{"experts_per_token": 8, "d_expert": 48, "d_shared_expert": 128, "activation": "cubed_relu", "routed_scale": 3.46, "balance_loss": 0.0193, "router_bias": true, "vocab_size": 21581, "tie_embeddings": false, "beta1": 0.95, "seq_len": 512, "steps": 9385, "dataset": "wikipedia_en"}
Below are experts of layer 4 (counted from 0) of a mixture-of-experts language model. Rows are named router (the router's row for the expert), up (a neuron's input weights, with its number), down (a neuron's output weights, with its number) and show model dimensions 192-223. Each number is 128 + 32 x the weight over its row's rms, rounded and kept within 0 to 255.
After each expert's rows: "mostly gets" lists some tokens that are sent to it at least half of the time. This comes from a sample of Wikipedia text that the model never trained on.

# expert 50
router [ 92 160 104  84  98 121 102  87 138 129 150 161 142 173 157 122 108 177  94 171 149 140 144 137 122 174  92 111 120  89 138 155]
up0 [105 138  86 113 128 158 172 120 125 124 156 108 119  64  81 182  98 103  58 137 135 172 102 122 157 155 158 109  83  95 115  94]
down0 [111 153 128 105 126 147 119 118 121 108  86 162 153 110 163 132  92  78 168 152 111 104 115 138 164 163 110 111 148 131 107  98]
up1 [ 72 172 138 107 112  96 136  96 156 126 141 124 122 139 117 110 104 188  85 120 123 152  94 151 111 167 134  85 139 120 141 162]
down1 [142 149 125  96 114 124 123 135 114 148 110 108 132 126  84 152 148  99 127 193  70 137 105 145 161 143 136 178 130 142 110 135]
up2 [188  93  85  89 138 114  94 121 144  91 172  99 171  80 106 123 167 172 122 116  52 100 166 192 155 200 142  53  79 125  58 126]
down2 [158 147 143 139 136 149 140 120 112 150 142 161 120 138  62  84 128  98 133 162 112 146 141 140 104 150 175 162  44 134 116 140]
up3 [ 44  95 148  94 136 128 111 157 104 191  79 130 160 123 115 126  84 132  87 117  86 105  97 137 142 133  86 103 150 138 152 115]
down3 [ 84 152 160 136 181 124 151 120 132 121  78 182  78  75 137 111 132 150 124  89 116 134 116 165 171 173 186 110  94 140  92 107]
up4 [173 187 125 110 162 119 109 128 136  80 135 145 108  93  89  91 109 185  91 149 111 103 187 150 128 184  93 117 120 123 138 142]
down4 [180 127 126  85 192  96 123  65 159 127  86 116  80 125  73  77  62 150  70 147 141 142  93 160  86 149 175 168 207 155 157 144]
up5 [113 153  89 118  86 137 135  91 141 156 166 147 125  76 165 110 159  87  97 146 134  82 129 127 147 115 142  87  88 107 100  78]
down5 [129  98  73 160 136 136 114  48 157 122 133 174  94 112  77 195 169 135 110  78 114  93 127 134 102 150 132  93 207 148  79 146]
up6 [190 104  83 101 141 119 131 123 124 144 136 124 135  69 135 156 138 145  36 175  87 106 173 118 125 120 132  82  59 117 132 111]
down6 [147  95  97 170 152 170 137 142 157 161  88 144 127 148  80 107 131 149  91 109 146 144  90 132  96 174 122 110 119 133 108 144]
up7 [112 102 142 160 118 120  98  74 173 118 141 138 146  89 126 109  63  63 145 110 166 194 114 141 103 152  96 126 142 126  64 120]
down7 [199 144 130 110 121 123 110 120  92 139  85 123 123 128 160 167  72 135 130  98 113 148  54 126 135  97 135 130 113 115 105 154]
up8 [142 123 105 132  92 154  92 174  95 179 110  87 158 192 169  99 131 143 152 127  84 184 162 153 129 181 158 159 107 111  95  66]
down8 [ 93 175 190 137 148 159  88 120  87 146  99 164 129 144 152 129 136 108 120 155 130 157 203 100 137 117 144 140 118 128  92  98]
up9 [141 129 148  90 122 143 112  86 176 128 127 136 110 154 149 122 133 122 185 134 125  85 127 152 155 152 173 200 168 121 115  96]
down9 [125 119 160  98 159 120 182 157 110 167 102  60 111 114  98 198 172 142 117 110 100 127 163 164 183 121 128 159 126  99 134  95]
up10 [117 102  94  87  77 132 127 102 170 145 107 136 161 182 181 112 137 137  41  83 127 143 137 150 122 152 158  75 118 149 206  99]
down10 [100 126 117 175 113 173 139 142 136 114  64 137  74 163  62 126 153 169 156 143 130 112 136 150 152 187 155 105  90 136 157 121]
up11 [182 150 115 141  73 127 119  91 119 135 146 136  98 131 168 131  84 168 177  99 144 124 103  69  53 131 108  45  62  91  98  87]
down11 [161 100 105 199  63  99 122  77 126 143 137 164 163 155 140  76 109 109 127  62 101 182 139 101  83 203 111  98 113 157 140 132]
mostly gets: "lost ", "Championship ", "Open ", "killed ", "fire ", "main "

# expert 45
router [170 123 129  92 102 104 155  98 106  91 135  98 121 154  69 115 164  90 138 105 147 123 144 136 128 120 130 109 110 182 138 173]
up0 [138 133 119  88 125 168 139  90  73  88 120 133  93 151 103  62 125  94  80 135  99  74 116 126 135 159 122 181  82 131 141 147]
down0 [137 132  78 139 182  99 145 106  98 105 102 144 145  73  57 199  42 142 233 121 166  94 111 117  61  78 124  74 140 127 190 113]
up1 [166 138 143 133 183 134 170 154 112  93 148 153 149 161 131  87 107 139 119 148 159 103 132 197 138  52 136 135 102 171  94 119]
down1 [137 180 130 121 132 127 168  80 187 161  69 190 159 184 125 131 115 131  96 153  68  90 130 127  77 161 103 110 146 131 137  79]
up2 [ 86 155 128 173 173 167 161 170 142 136 101 145 186 150 172 183 170  91 170 124 178 123  96  79  83 111 119 136  97 107 103 145]
down2 [125 138 107 146 117 104 118 103 148 121 102 132  99 128 188 140  93  30 146 127 147  94 105 122 132  79 132 100 138 111 115 165]
up3 [145 139  96 107 129 146  62  86 164 111 160 167 107 146 131  98  62 120 110 145 113 117 161 130 156 166 150  82 150 148  74 153]
down3 [127 165 109  93 132 126 155 175 138 181  97 131 136 126 131 153 126 202 123 183 116 129 146 170 109 129  76 167 126  97 113 142]
up4 [186 126  93 121 122 109 140 124  99  96 104 135 131  93 116 131 151 106 136  77  80 132 149 137 149 110 121 129 130 172  96 105]
down4 [118 126 169 100 165  95  88 102 119 126 115 192  70 133 179 132  96  98 101 123 125  88  97  97 140 127 137 116 108 136 139  93]
up5 [131 150 151 140 176 124 162 108  76 106 133  83 159 131  94  83 121 110 163 144 163 163 147  79 133 138 169 104 148 191 143 159]
down5 [105 152 150 176 101 157 113 110  86 110 108 136 119 186 118 104 136 166 189 155 111 117 200 155 116 149 137  88 148 150 136 182]
up6 [146 152 140  75 108 103 143 135  83 155 115 157 100 186 102 129 125 134  77 128 121  96 156 119 116 114 104 120  98 132 117 146]
down6 [134 121 131 134 138 164 120 120 114  63 108 196 127 130 114 143 148 102 104 111  84 144 128  93 129  87 103 113 109 153 118  92]
up7 [118 105 131 133 158 102 124 141 122  98 101 155 141  45  88 104 120 130 124  69 116  94 181  79 117 135 173 143  85 121 120 137]
down7 [104 181 173  71 102  97 132 112 169 141 155 186 128 149 149 133  78 123 148 116 137 113  58 137 125 135 124 135 198 118  76  87]
up8 [ 12 118 104  72  95  99  94 143 105 166  92 114  85 153 151 103  91 104 117 142 141 138 120  52 116 115  93 127 178 142  92 108]
down8 [134 103 102 160  89  93  74 193 147 174 165  95  82 138 134 143 160 162 100 105 123 154 168 113 137 179 145 102  83 161 182 137]
up9 [146  86  64  99  83  76 106 125  81 115 143 137 136 135 129 187 145 136 155 124  83 136 152 158 200 127 129 107 134 168 130 128]
down9 [144 142 162 123 149 167 178 129 140  77 115 148  97 113 153 140 138 183 147  97 116 104 146 115 189  71 129 159 120 147 188  95]
up10 [101 140 150 123 110 111 154 112 110 118  64 134 105 136 134  74  86  97 100 111 161 142  72 148 102 116 147 117 109 130 142 160]
down10 [157 173  93 166 103 107 123 115 125 151 121 137  75 185 144  69 150 125 135 120 130 121 172 122  77 185 175  64 113 212 178 153]
up11 [157 153 116 111  80 130 172 127 110 159 162 134 139 112  41 117 112 147 126 127 129 135 135 145 117 133 166 105 142 135  81 111]
down11 [156  88 148 137 112  93 113 146 143 106 116 131 135  74 105 121  96 152 120 138 103 176 114  83 128 142 123 199 147 145 117 108]
mostly gets: "York ", "States ", "London ", "Washington ", "European ", "China "

# expert 72
router [150 174 179 132 155 127 138 131 147 164 136 125 114 128 150  81 151 122  88 124 165 143 154  96 129 144 212 124  52 103 141 169]
up0 [ 73 118 135 191 142 110 128 147 159 164  99 102  74 108 105 160  87 151 127  82 134 123 123  97 116 107 211 155 157 138 129 157]
down0 [137 119  79 164  85 148 132 180 151 172 192  99 106 142 134 124 126  63 138 176 113  80 149  72  91  98 112  95  77 161 138 177]
up1 [166 118 109 160 106 126 128  99 158 105  78 100 124  82  99 163 154 157 148 112 132  72 222  97 128  51 112  62 111  83 136 162]
down1 [171 156 131 148 138 118 159 156 151 204 180  86 120 154 117 129  73 131 170 103  99 145 102 126 117 115 189 141 108 131 143 189]
up2 [160 152 150 108  73  67 123 154 129 184 152 111 123 115 176 156 113 116 134  92 168  68  99 137 146 143 155 113 127 110 135 146]
down2 [130 138 152 111 136 182  87 101 121 146 102 123 174 140 130  98  91 125 149 112 115 136 123 191 101 174  33 190 142 137 126 143]
up3 [152 144 105 173 109 139 144 132 132  89  83 156  77 125 122 104 144 163 140 136  93 101 120  97 156 128 127 147 192 191 133 162]
down3 [149 167 139 107  69 141 117 156 111  95  72  91  91 124 173 132 172  94 118  86 127  91  83 138 155 160 100  81 112 162 130  83]
up4 [159 231 159 131 203  77 181  94  95 132 152 117 132 127 103 157  96 136 136 149  98  86 152 189 161 110 120 149 111 126  57 131]
down4 [122 104 133 139 134 122 135 123 139 127 111 160 151 130  71 115 114 167  99 113 157  87  90 126 108 141  93 126 144 137 104 114]
up5 [151 152 117 105 106 147 125 129  81 113 105  83 166 119 111  91 172  46 114 144 160 156  98 125 120 149 177 145  90 102 155 134]
down5 [170 113  78 156 126  95 167 105 135 138 117 119 101 112  76 116 106 108 122  91 145 113  61 138 107 118 133 134 143  66 141 152]
up6 [168 137 133 169  71 126 102 113 141 150 108 129 110 145 108 133 147 169 154  92 162 163 133 143 132 147 152  97  88 108  95 148]
down6 [ 85 179  95 136  79 141 132 112 132 117 117 123 138 132 135  93 110 101 167 149 145 139  98 121 169 161 131 115 144 149 139  85]
up7 [ 96 138 181 125 139 150 127 162  85 114  90 141 118 133  83 109 112 133 140 134  95 195  90  77  89 177 109 187  77  85 131 125]
down7 [131 147 169 141 123 112 141 110  96 115 146 112 130  31  40 168 149 151 150 112  74 137 192 134 117 152 138 163 147 115 144  96]
up8 [121 120 148 134 198  83 122 121 145 147 140 118 108 116 157 104  63 113  76 147 196  99 107  99 115 120 148 139 116 183 152 150]
down8 [147 115 133 149 114  47 156  96 110 144 164 102  24 161 149 115 137  91 119 105 125 138 138 103  99 168  95 129 182 160  60 128]
up9 [139 147 139 118 153 199 124 122 142 170  79 128  91 139 116  95 116  51  78 134 153  77 124 104  97 109 191 135 115 166  81 133]
down9 [183 139  58 144 101 157 147 161 128 171  63 125  94 132 122 122 162  86 106 133 148 108 109  92  81 137 133 109 130 177 137  80]
up10 [109  98 106 139 127 108 105 175 149 147 145  99 180  88 120 138 157 127  99 118 107 189 173 111 142 131  92 172 139 108  91 173]
down10 [171 133 113 190 132 162 150 122 152 135 124 129 108 142 104 130  79 159 115  86 144 163 162 117  52 125 113 202 160 138 124 132]
up11 [160 132 144  98 138 103 129 125 161 162 136 120 145 144 172 178 176 175 182 107 131 154 115 119 172 107 162  87 140 149 142 103]
down11 [127 113 127 157 124 119  96 118 124  92 141 111 143 118 150 169  80 156 172 138  93 133 125 125 119 134 113 118 131  90 103 134]
mostly gets: "album ", "election", "season", "\") ", "album", "series"

# expert 26
router [100 134  80 108  99 155  95  92 127 112 143 151 139 165 156 148  80 106 169 145 127 130 137 138 141 138 103 111 178 130 148 123]
up0 [ 94 102 123 126 120  78 122  80 148 161 120 121 118 158 135 135  89 143 127 146 185 108  85 162 160  94  78 156 190 196 210 106]
down0 [135 141 128  98 138  96 139 110  93  93 168 119 122 121 157 101 137 163 148  95 124 160  89 130 117 109 100 104 138 156 134 122]
up1 [127 125 168 167 107  91 126  88 151 152 105 170 105 203 140 157  52 122 131  93 160 161 100 153  88  94 133 110 101 204 159 160]
down1 [107  81 155 135  59 111  81 168 106 122 122 135  96 137 154 134 132 161 152 121 197 174  92 135 156 109 124 131 152 125 156 113]
up2 [ 99 129 124  93  36 143 104 180  92  64 157 135 130 118 151 134  96 117  69 170  70 132 123 134 166 146 115 109 167  79 147 149]
down2 [130 158 176 113 188 159  99 107 125 149 137  77 102 151 193 122 164  73 129 142 104 139 181  91 190 126 118 162 127  91 125 132]
up3 [ 78  98  73 102 118  96 108 123  87 164 146 183 183 123 192 135  76 138 145 133 141 187 131  93 146 135 121 128 142 138  80   4]
down3 [117  84 111  80 121  78 157  87 131 123  88  96  81 124 162 128  95 162 141 135 111 138 133 119 100  95 179  87 109 172  88 152]
up4 [ 79 122 108 167 126 155 173 154 123 159  79  99 158 119 183 157  86  85 121 167 132 134  74 150 114 128 116 113 148 140  62 130]
down4 [130  94 126 110 105 110 168 112 101 145  64 108 133 155 101 112 111 137 120 130 115 104 128 152 172 125 142  86 139 144 113 136]
up5 [134  87 113 169 127  87  85 119 127 159 128 113 119  83 131 160 167 105 102 117 115 126 161 139 151 123  92 159 162  67  64  87]
down5 [161  99 122 133 175 169 157 106 159 145 167 130 138 172  49 110 145 128 140  91 185 105 111 105 108 143 183 100 118 175 169 114]
up6 [195 127  86 120 168 128 140 122 123 188  83 144 105  70 139 117  65  88 154 123 154 134 117 142 128  66 142 170 158 171 129 135]
down6 [135 194  98 165 180 117 160 139 115 129 142 156 144  80 118 128 131 115 130 104 143 140 149 197 154 104 147 161  99 155 100 164]
up7 [ 84  94 126  92 150 155 144 113  99  93 165 156 107 142  92 195 100 156 182  74 173 122 146 128 115 139  52  86 101 137 103 103]
down7 [141 111 104 170 128 215 137 148 156 155  70 111 152 147 153 117 194 127  70 141 147  94  88 118  78 111 109 115  90 103 138 168]
up8 [ 58 156 152 149 133 137  85 166 108  78 144 169 146 139 122 113 124 111 130 182 217 172 110 139 138  57 109 137 156 115 168 152]
down8 [159 139 188 141 125 128 115 138 132 165 127 131 131  98 139 154 141 106  81 137 166 144 136  79 156  75 134 187 117  94 131 174]
up9 [148 166 114  92 161  96 136  80 189  96 215 188 156 108 118 155 124 152  98 108 123 150  93 121 141 132 109 136 126 144 200 122]
down9 [141  91 153 165 179 106 156 157 125 129  67 181 126 118 135 136 116  94 158 128 207 149 123  47 195  57 128  86 174 192  85 125]
up10 [111 149 108 127 164 165 117 129 156 146 115 130 174 120 161 114  83 133  85 128 137 167 158 195 123 129  87 150 162  90  76 160]
down10 [140  72  89 135  96 191  93  93 155 165  98 114 177 123 194  76 112 132  99 171  93 154 155 157 141 149 130 172 161 131  91 150]
up11 [182 174  73 116  66 149 124 126 115 127  92 124  58 136 175 142 109 166 136 115 131 131 137  93 116 152 105  97 180 106 109  83]
down11 [170 126 110 108  46 155 123  94 104 148 133 131 118 141 145 110 118 137 145 157 180 165 162 153  89 122 157 136 111  98 183 117]
mostly gets: "games ", "services ", "series", "ations ", "teams ", "ations"

# expert 95
router [134 128 146 117 131 141  96 100 127 103 178  89  79 141 156 105 147 152 188 120 179 141 174 119 161 135 116 158  49 168  99 162]
up0 [130 169 116 143 178 123  56 172 155 169 110 111 116 105 137  67 165 111  51 158 144 106 108 121 148 180 145  95  96 177  58 155]
down0 [ 97 113 150 102  77 156 130 149 120 109 123 164 124  90 196 160 148 128  76 114 118  81 125 161 143  95  88 119 143  85 130 137]
up1 [198 111  99 122 127  83 111  66 100 115 108 169 113 147 102 192  83 132  66 109 123  48 140 108  64 155 157 141 105 173 109 174]
down1 [115 171 133 152 147 180 173 117  83 125 158 115 172 125 165  85 158 102 137 133 106 182 168 103 145 181 139 138 119 104  95 147]
up2 [139 151 144 148 166 131 104  83 129 135 110 147 142 143 170 161 109 131 112 129 112 135 116 117  99 116 136  84 126 111  99 126]
down2 [152  89 125 151  92 153  92 140  99 145  61 141 130 118 132 153 134 159  25 112 138 125 139 151 123 129 120  52 110 151  96 125]
up3 [144 140 152 125 119 169 131 154  81  72 206 109  94 145 175  94 117 137 183 110 132 111 187 135 141  98  83 153 114  76  84 113]
down3 [164 111 134  90  96 110  85  77 100 145 156  95 101 103 177 152 120 114 134 109 107 106 126 128 155 153 109 189 160  94 175 124]
up4 [148 144  96 125  99 167 120 197 132 146 107 115  95 163 133 137  86 101  83 165 111 148 171 110 144 163 169 145 141 132 148 119]
down4 [106 101 137 157 157 156 133  90 145 133 172 146 121 138 137 124  94 128 129  46 151 183 144  90 121 138 151 158  95 119 116 122]
up5 [161  99 112 105 126  39 128  99  84 122 184 145  66 138 184 175  97 120 168 163 168 102 171 124  84  63 139 120 122 150 118 147]
down5 [133 127 166 116  68 194  92 128 121 153  99 135  96 214 163 111 101  82 114 132 123  62 171 139 173 121 134  50 131 123 131 155]
up6 [142 121 121 128 132 145 110 108 134 106 173 101 119 144 162 130  95 110 121  90 170 173 182 112  79 158 132 130 125 124 123 173]
down6 [206 120 111 134 185 145 109 124  96  80  65 163  83 175 130 166 100 219 129 181 148 142 129 108 116 121 136 171 130 174 110 125]
up7 [149  84 130  89 138  95  95  85 163 137 144  96  77  64 111 122  96 147 151 147 151 125 104 164 101 169 170 120 119 144 135 156]
down7 [ 82 127 131 121 146 125 194 141 123 159  58 108 171 133 121  70 156  74 145 162 102 163 116 106  76 117 132 134 153 127 100  87]
up8 [122 136  74 163  77 157 106 159  93 125 118  81 120 142 139 102 153 116 123  90 134 128 150  86 102 137 126 112 165 169 111 155]
down8 [218 191  96 149 136 120 136 127 128 173 145 137 128 154 155 116 121 115 125 150 128 134 149 106 133 153 117 156  63 122 129 135]
up9 [203 122 189 121  96 172  97 161 180 209 111 129  85  96 106  92  93 108 111 155 129  78 101 113  97 153 151 144 118 170 100  97]
down9 [135 179  70 171 126 112 125 136  87 130 120  59 168 138 117 132  84 182 114  99 132 133  40 115  96 107 125 113 148 104  64 170]
up10 [ 89  84 112  82 159 127 105 165 130 160 165  93  88  42 150 161 108 186 135 115 155  93 152 139 156 220 195 136  97 168 153 165]
down10 [118 213 114 180 148 119 173 121  92 134 132 137 181 139 136 104 134  50  91 126  84 103  87 125 162 165  88  95 124 147 117 116]
up11 [129 127 163 139 163  90  93  68 143 126 189 166 113  95 175 113 109 106 153 107 182 131  96  94 127 179 125  98 115 122 114 105]
down11 [117  96 125 154 136 135 113 152 119  99 128 118 150 119 181 140 152 110 144 152 148 119 128 111 111 120 130 187 123 110 140  69]
mostly gets: "), ", "\", ", ",\" ", "and ", "& ", "., "

# expert 7
router [ 70  84 120 165 123 101 118 167 164  93 148 140 138  84  90 201  95 161  98 104  81 148 115 120 112 133  59  90 168 130 170  93]
up0 [ 98  66 162 140 191 123 145 143 151 132 149 147 147 141  93 128 154 124  98 130 183  74 141 126 141 150  96 109 170 136 182 103]
down0 [127 181 142 146 209 163 105 121 154  88 122 165 125 143 153 130 198 111 144 103 125 141 166 116 122 114 139 139  90 143 118 166]
up1 [114 151 160 188  93 103 152  57 160 141 154 118 148 198  83 170 100 122 167 154 125 187 122 117  86 132 114 126 115 178 192 101]
down1 [107 103  90  94 107 106 171 100 117  52 103 134 111 110 149 215 128 106 126 141 126 159  95 208 101  58 163 146 152 118  84  67]
up2 [ 99  62 104 159 129  80 166  80 164 123  63 115 116 144 131 125 228  82 115 130  56  65 108  55 119 125 130 123 187 112 132 123]
down2 [142 179 107 132 156 178 118  71 118 139 138 119 131  88 111  97  98 154 156 113 132 162 146  91 131 125 136 145 156 158  81  95]
up3 [101 105 128 109  99 100  59 138 136 142 108 137 198 106 186 155  32 124 145 146 106 181 186 139  81  74 141 188 119  68  71  92]
down3 [ 84 125 109 120 122 126 138 148 117 146 135 184 144 102 156 130 151 132 197 190 197 186 137 110 135 130 130 129 194 154 158 123]
up4 [ 94  94 101 130  94 145 129 146  70 179 121 152 112 117 122 101 113 109 143  75  93 149 117 100 161 115  80 113 111 117 150 160]
down4 [146 144 126 128 125 108  70  67 112 152 108 130  82  76 187 141 154 148 121 116 115 124 154 134 133  26 184 181 124 150 118 203]
up5 [124 102 122 134 145 135 130 131 121 147 110 175 108 137 106 158 142 141 106 184 134 108 156 136 163 170  91 122 130  97 168 120]
down5 [108 126 122 163  88  76 142 130 160  87 153 106 155 157 121 146  98 160 113 154 121 181 202 109 140  80 109 101 115 109 142 102]
up6 [144 156 117 132 129 154  84  91 158 130 171 149 172 106  87  87  89 102 139 134 150  65  93 173 124  85 150  89  92 160  96 113]
down6 [161 119 127  72 101 172 132 130 174  58 103 154 122 177 168 114 184 135 112 132  93 151 116 153 143 102 176 134  76  77  87 107]
up7 [122 132 157 115 193  91 153 168 155 132  95 157  85 169 145 184 106  96 107 147  85 134 124  97 112 134 127 131  95 149 142 141]
down7 [ 78 107  93 141 138  82 148 225  70  98 103 190 102  85  74 114 167  95 150 119 137 135 117 124 140 134 114  94 126 174  75 165]
up8 [166 123 176 156 128 110 189 166 118 109 126 151 166 102 131  86 190 180  92 171 114 116  97  97 102 147 175 108 106 145 165  85]
down8 [159 139 120 157 141 184 117 116 152  67 102 139  85 111 136 110 149 120 138 165 101 134 107 157  62  71 149 100  98 130 110 163]
up9 [ 90  90 115  98 115 106 158 140  83 157 109  87 148  80 101 107 163 105 143 119 183 182  75 169  88 143 154 112 116 101 104 193]
down9 [119  85  72 124 107 139 154 130 105 171 101 186 126 156 160 139 109 136 136 139 145 111 146 140 110 169 145 148  99  90 121 167]
up10 [ 85 145 112 135  94 112 131 162 142 134 116  80 149 101 150 143 152  62 100 107  87 153 154 117 181 109 122 140 155 119 162 172]
down10 [104 145 175 109  98 154 155 110 149 110 164 123 132 185  70 130 144 100 161 113 153 124 135 142  78 123 156 150 165  92 154  57]
up11 [122  96 105 104 107 123 144 105 160  82 171  86  72 127 127 133  69 130  56 103 148 109 121 103 160  92 102  98 126 159  81 110]
down11 [186 189 161 100 128 137 117 136 134 119 163  50  79 129 140 103  58 110 126 180 137 136 143 109 131  76  93 146 122  77 124 186]
mostly gets: "with ", "by ", "after ", "between ", "under ", "By "

# expert 35
router [129 196 146  81 139 121 114  96  80 134 101 157 171  64 177  96 115 122 165 137 163 100 101 107 100 107 123 144  76 115 118 121]
up0 [ 53  91  68 157  95 211 146 120  63 134 103  88  97  97 114 141 178 112 194 130 117 112 153 127 100 142  77 125 125 172  96 152]
down0 [ 86 126 115 116  99 104 151  74 150 107 156  96  74 129 219 117 105 155 143 115 148 105 144 144  84 137 173 107 168 189 164  89]
up1 [113  87 126 149 151  79 126 158  92  98 170  90 112  97 102  66 107 205 138  76 111 134 138 121  68  85 153 186 135 144 172 122]
down1 [151 145 109 101 111 106 174 150 105 110 117 120 152  51 103 102 119  99 125 129 174 153 108 133 182 133 151 146 143 111  78 144]
up2 [148 168 127 154 121 135 136 169 126 160 155 122 130 164 152 124 114 183 145 189 141  90 121  73 158 132 148 103 138 143  75 134]
down2 [142 113 145 139 150 121 110 133 149 149 140  86 155 122  79  83 126  94  54 131 104  76 138 198 114 131 168 179 145 125  99 188]
up3 [126 140 148 186 104 137  75 187 149 104  94 134 133 154 133 181 151  91 137 173 146 140  80  90  98 142 111 185 140 147 106 199]
down3 [100 151 119 163 150 154 130 167  65 180 135 142 197  96  80 121  89 112 119 155 159  93  79  68 169 155 149 118  94 109 107 108]
up4 [241 114 165 123 119 168 117  95 162 197 155 120 132 100 137  64 157 126 111 160  88 118 133 153 182 137 170 139  93  77 120 117]
down4 [ 81 103 191 130 106 109  89 101 105 176 146 129 163 190 163 165 108  96 139 147 121 179 115  42  77  89 133 117 117 127 151 161]
up5 [138  69 141 108 130 134 120 114 113  64  86 105 127  92 127 105 128 139 147 143 139 142 202 107 118 132 155 117  80  71 128 106]
down5 [135 157 121 136 129 125 129  96 100 185 159 104  76 141 161  95 126 142 151 102 153 162  98 113 140  98 162 122 214 150 173 133]
up6 [176 103 129 131 133  53 165 141 121 157 152  55 197  91  70 119 144 170 162 156 114 113 136 135  90 145 127  77  94 124  60 106]
down6 [119 117 111 119  96 153  78 152 134 135  88 105 123 124 169 119 123 149 134 141 105 157 151 193  96 183 123 127 103 137 166 179]
up7 [128 153 118  72  78  85 175 115  52 127  52 128 121 134 178  86 198 118 144  96 105 147 165  87  94 140 150 128  93  56 173 145]
down7 [144 118 122 150 188 157 113 107 117 182 138 152  53 136 152 148 162 138 130 101  91 142 200 134  85 119 101 175  98 122 130 113]
up8 [157 149 147  73 138 152 132  96 153 100 124 142 142 131 126  83 154  99 103 161 137  38 143 145 151 167 166  74  99 168  97 113]
down8 [ 96 120 139 189 146 145 151  85 112 119 136 135 123 149  51 135 104 164 155 153 110 168  96 115  86 143 110 122 196  72 182 120]
up9 [192 111 174 115 102 158 121 111 158 129  66 166 142 153 124  84 130  72  86  83 119  70 149 121  79 136 141 155  97 178  77  74]
down9 [115 149 112 130 157 148 159  99  66 128 133 111 126 141 105 114 105 113 156 113 121 132 122 125 152 180 147 113 147  77 138 151]
up10 [ 90 157 106 145  99 121 156 111  88 105 135 155 117  84 126 137 144 116 168 139  96 186 124 156 100 118 139  73  95 124 162 130]
down10 [196 151 141 121 205 103 131 114 121 126 123 153 125 137 102 126 133  95  76 147 112 130 137 155 121 166  72 154 155 127 120 111]
up11 [ 75  96 119 176 123 120 186 126 109 103 118 144 140 118 137  77 118 111 122 125 136 104  82 121 150 168 174 187 116 111 114 186]
down11 [132 120 144 166 148 125 122 127  89 102 112 122 139 123 131 123 115 107 114 170 155 204 138 102 125 126 133 108  84 141 166  85]
mostly gets: "located ", "There ", "there ", "based ", "built ", "large "

# expert 77
router [120 121  99 106 149 106 144 165 120 140 151  95 157  57 104 206  91  80 151 123 149 178  74 132 123 112 129 123 112  91 106 121]
up0 [ 82 141 170 184 135 130 153 107 187 120 140 167 115 100 120 137 136 129 169 113 150 126  98  87 104 112 121 160 119  72 176 155]
down0 [149 111 112 115  70 123  60 192 105 100 130 136 147 136 134  95 137 114 123 138  91 102 172 108  68 132 150 139 192  48 141 129]
up1 [ 77 137 133 148  85 124 167 145 147 106 151 130 168 169 104 185  91 161 113  30 154 116  91 174 187 153 188 113 161  73 138 153]
down1 [211  79 145 126  49 156 117 123 110  96 107 141 110  70 135 158 112 138 129 143 152 169 127 103 169 165 150 125 150 130  82 135]
up2 [139  89 176 149 126  89 103 163 104 159 168 133 112  96 127 121 179  86 153 158 129 125 186  88 151 151 158 141 121  57 149 115]
down2 [138  71  85 113  72 136 122 131 108 128 130  91 170 172  74 133 159  87 170 141  93 161 168 131 171  96 183 133 123 132 154 181]
up3 [ 90 105 149 129 150 101 126 125 125 129 165 156 183 144 108  70 117 197 184 150 116 148 131 100 228 159  94 153 117 138 146  53]
down3 [129  77 125  98 140 102 152 131 102 154 123 134 126 125 148 132 145 155 117 183 138 121  95 103 144  91 115  95 149 117  80  86]
up4 [139 193 119 118 108 124  90 151 147 107 167  89 165 123 109 125 128 143 133 151 182 170 101 128 138 108 121  93 198 177 156 149]
down4 [ 62 130 134  84 140 158 162  84 121 103 119  80 160 172 161 184  78  96 218 136 136 136 101 116 143 126 120 116 165 136 133 132]
up5 [101 155 124  74 191 125 119 123 168 125 150 195 124  79 123 120 102 134 119 171  94  74 108 157 164 131  88  72 112  95 186  89]
down5 [195 139 115 133 123 103 139 105 177 100 154 126 144  70 157 148  50 149  86 109  34 131 167  89  79  56 158  88 145  83 156  90]
up6 [ 69 109  99 143 184  91 147 139 162 158  85 148 113 106  95 166  37 108 127 165 104 200  98  78 137 105 106 132 155 116 127 147]
down6 [106 122 148 143 120  81 127 141 116 159 138 171 140 153  71 117 133 116 137 212 122 118 143 156 116 194  92 141 151 179 154 129]
up7 [111 155  94 127 120 184 101  13 156 157 122 157 175 169 161  96 114 116 122  89  85 114 119 154 137 201 123 168 142  72  91 157]
down7 [145  37 125 147  83 145 107  79 109 121 109 106  69 154 120 234 123 148  49 148 159 103 162 115  66 111 119 154 115 158  96 158]
up8 [125 144 160 188 190 112 146 123 174 126 129 157 117 175  79 126  94  50 111 145 144 144 116 158 126 128  81 121 140  99 136 147]
down8 [118 104 139 124 110 110  85 143 112 169 144 129 119 174 155 115 128 209 128 189 132 136 152 103  83 119 142 140 152 115 142 118]
up9 [114 120 125 119 158 112 186 115 131 123 127 189 106 118 193 151 158 110 124  76 110 111 135 118 163 171 143 146 142 119 132 125]
down9 [145 160 113 184 128  99  59  92 139 126 114  54 176  84 133 132  56 109  82 136 101 163 102  92  78 135 143  88 136 167 129 142]
up10 [179 104 126 159 103  98 153 124 140 175  89 115 121 122 161 126 127  82 143 138  85 161 139  52 127 182 114 187 145 120 132 148]
down10 [138  90 121 149  50 124 128 130 136 112  74 123 132 195 184 133 115  78 122  98 132 165 191 162 127 165 151 198 141 117 115 103]
up11 [169 129 123 157 126 142  85 147 117 125 137 158 114 118 113 146 149 151 177 108 188 125 100  80 121  88 151 120  99 119 114 168]
down11 [102 128  77 183 142  51 117 159 185 138 193 115 161 101 177  85 113 102 113 111 110 151 144 143 122 254  97 129 181 100 116 126]
mostly gets: "under ", "with ", "another ", "With ", "alongside ", "An "